{
  "n_experts": 192,
  "experts_per_token": 3,
  "d_expert": 32,
  "activation": "geglu",
  "moe_layers": [0, 1, 2, 3, 4, 5, 6, 7, 8],
  "init_std_router": 0.0191,
  "norm_eps": 1e-07,
  "beta1": 0.9
}
Below are experts of layer 3 (counted from 0) of a mixture-of-experts language model. Rows are named router (the router's row for the expert), down (a neuron's output weights, with its number) and show model dimensions 0-191. Each number is 128 + 32 x the weight over its row's rms, rounded and kept within 0 to 255. Numbers have three digits each.
After each expert's rows: a language model's description of what the expert responds to. This comes from a sample of Wikipedia text that the model never trained on.

# expert 10
router:195125107075154145159064150135057121189173107123124140091100212157139119141125138112138143098108091214075114108146173173103121180156136108136105134162124131083134152128148166139071133186154183146171129137059138168160099162122128119144124092161067074105114150087115116096084114154165120101103176113139135157081180142123090076128122108129115132120102124107150109145148172140113148094200100106151103188158130157133174132116100144111127099131091104091084145108104172175097073157121103077120092170182136134157155117087164045122122113136075121080188131152113103113123159119107089170
down0:116112201104090092136113122099105089073129126164134114041126202171118109131120133131159125084061142178164125074107093153085154172143108137093135157084108119142166130148098123169093115144105119111121133099179146130137143108043094133132135136130140081121124116141167129129135141178155088132079113133162149177106125182128174167150092116095131131133168096086140086105167147106040149123164101135224100089163128158158168108152131154150178101085169154096112140121151138109136128159149119099148150113204160201121108127120108145112114128098120089128136162155044107131158160212090170082
Description: Adjectives like successful, important, largest, best, the ir of fair, and row-opening pipes and decimals in results tables.

# expert 26
router:192137126080160174146117168189074124160130149116125145132072155144152136138092162140146147170124083140087124098158188126133152139113154124105051150103117107107074167125131089187068116142161186119128136121138109123146071118131153104127091096155115026071130148109110158128103077136106097138094115178104151106076161088147142113151094089139151209118133159102141106161166143101101134188143151068167118157142105135149143086109111162090164108086162179116110159105035144139116109083098104132148078161159165098137164094124117182106122171136133212154142150158075103123102147127109079132
down1:063119129147145143171093137158166105101157125169162141173081128145187097178164121144111143099129128115116107119114102194086090094171074135147137149152151079105113137118118132190151141123128088114150224121142207172115105160113143107107134174133138145135133134202144143085138069134181149129213109138098145064165158112107146099115119118158143072138163097101080184114132093102138110082117156119083085145100120069130095158147124140212142127148153138133169074145137090157100107050091078158104144126127149060089116128163127168096146110154147093097095158136074121093111173140091104123
Description: Opening consonant-cluster pieces of ordinary words after articles, such as sp in spreading, sm in smooth, wr in wrapped, ref, exp.

# expert 15
router:149183083137178165127097141137149106152151100102116141131141179137120102160115134095161111159118132127124100098140159165114147074136108102143077199103058140077103178153154137179119086135157118108229084080101087167135084107146157170120136113204114092101119153076153148141119117177091110159150166126158100164070186121146170114164134113104155148138124111102143117153130091087122192126147147101117125161186177134091229104109145105082140134106108150121063185096101161136073085163079113129111085174137176118165166135166094149108105165123121140150152112112088086092104147178136107131
down0:165168082154162124121062140157166196183074140153131128113167148124145071146117104135115206117105115138118135129094142121139120095130124110152079117183069125130154124081121154144181114158076127127114135067091158140113149079091078204144147149144152128120108112141134107084124175109176187123122128064134159116127110129152110100063131123094143134180153099150138120125167117139187105104091169136083091211122185100109191126132103107132179143089094105129097141136147066150086105149127156127197184122076154100142136120097168160189140139133118058104137114088181118166091069154117161102
Description: Words right after on or from, especially You in "on YouTube" and the in mid-sentence; also numbers and dates like September, 18.

# expert 50
router:111100090072138132117112176106087140145174084095077123142148167156168117195075168115171163116166103120091155080112144185094114117116189130149148154087085172077086159130157160166090109167145123100143148112092089176107084096123141160157087115192124125136132138134159184125074138187072112126147184160097133145092177074106142121161127125120114146172110110102137102164133166117098099167144138095097099160190109141137127070093085134094159117054109082060066175138088170164092088125075114135126125202141132144149160158129143128111108149143097126149166130177130141162120180141173121140
down0:111116107114172155138047204089111105168095129099079134114111111124120111151158117090116104108162124135163171105163073117182113125162101139185131160029128069152071162108213134105064136133158086196112110120125124176100120107107104148143101147118145076106131144141125152123095100137106185130112083124082166157162091064109153130170154115078168092115187134145150112141123093112167171126122156168128160104153170154110178147040122137107125179168186070093106093136139100143123128110158185168156170143172149143124121099070106154145146094110173084159141116144102123120122094123130122100
Description: Pipe cell separators in wiki tables and dashes in lists or compound hyphen phrases, such as full- and, Zend Server -.

# expert 16
router:104159117077165184170122140100098131152201065123144162136108151140134083146126171106189162133128111161094115124103156138128086120080103135103122151123124119100066175120123070166069111091149143123177098121132065142144108121120167124105123169176081044100119149133109126141081083181077100145113154141179138144135173137121153107179119105136126154180121113114120110203167170096134171142170116155129118149170123150155139071105172149061148129096151189101075161066109168098084100118115069133043075182114160130106129051100111122116085150131156126138149167154109102116134130148102127153
down0:124090152131108194140118133165153107116133146127175131184096174152105109057125127179115064135144073154110116146082139167114120081131099085126099131144133095133106097049136115145149130133146079111096180094077146160135108115123161099157075141090148084127122067108146142116140145100103097143120168164159118133132138199139075170127178154084055132086069179155171150167094150135116140130137119156121167127140129156066079108140086077111112166072124099126130136140057138138158159170136160125108205167137083169162125104209097108117126101100115085106162133168203160084140086144153156119
Description: Word-initial consonant-cluster pieces beginning names and words, such as Br in Brass, Bl, Fl, Sk, and prof in professor.

# expert 56
router:123159126123124099110104146100137114139160122138146143122092170157177124133054117120143134156133132113039110136164172167120089121153150130110118172098130140130061152146144105165076100113154121107169114137064112153164046103125160140114100103203077010141143141151120163138098099192096062149138136164191099133103180129126124069161077123150169107132130111109129089194159168140149121159192093095134144118133167176132159090085115157113142127129113156074103138161138162144094068163075069163129100155161178167153166117066117196131120105136158168115121140164117117129123133094134118151
down1:134129123133141121078103102099119133114103147107130119160123156136114097095156132118117172128092145098154159102121154165111170128127124122125148174168106159103149144031102088059190129094116142127133154099137112092139128164144156140120163165123131082119111131190118176219152064146101117040110129104138116116148118074132164085147160193097195091125130105166105144096066143142164106100185132123136140104144150115081126159152049175168118150138095101104130098139110115159107127082088148149145171110128096140220117135101116139137134187128123234106135164120146072075127081097148129205
Description: Capitalized first syllables of foreign personal and place names, often after in, of, or a table pipe, such as Ka, Ke, Ha, Ch.

# expert 8
router:165180104102151107159084146115117100126142079140127158073106189198173109127083128125173156147114133135065139112129167123110143129172148084076095146123139129109081178132158123159088135128181143108126101118127107134175067112127160129134110112195054082136123092091116089147059079172133099183128144194163164192074178105130120120096095067155158135127101169095135129174141159136123108166185100104148099171160144193155148121092183142103126174101123174114080181106107130121118129108153139092113068157197104130188138135116138092135102169161144085175124161147093140105133130088158113151
down0:151113095122134176151155140111218076108106141174130069165170109117138148157110151132160097099075130164151100133151108090155113133110120136147140160139100192129115109149167084146136133137121101119123110149208102162141093175145212166058140079143100139104086173117125106081114108114155119088156126147146149153149174148123107133091092107149097124102129102137123165182084130096096205122124101135139149084089118109058081129116094144113159181113182118026137074098138170094156150164188162170130129076143094115149152145107142116090112156139144181130092132058070149158172157113118078129
Description: Word-initial cells and labels in sports and election tables: Gold, Silver, Bronze, Rank, Candidate, country codes like JPN, plus row-start pipes.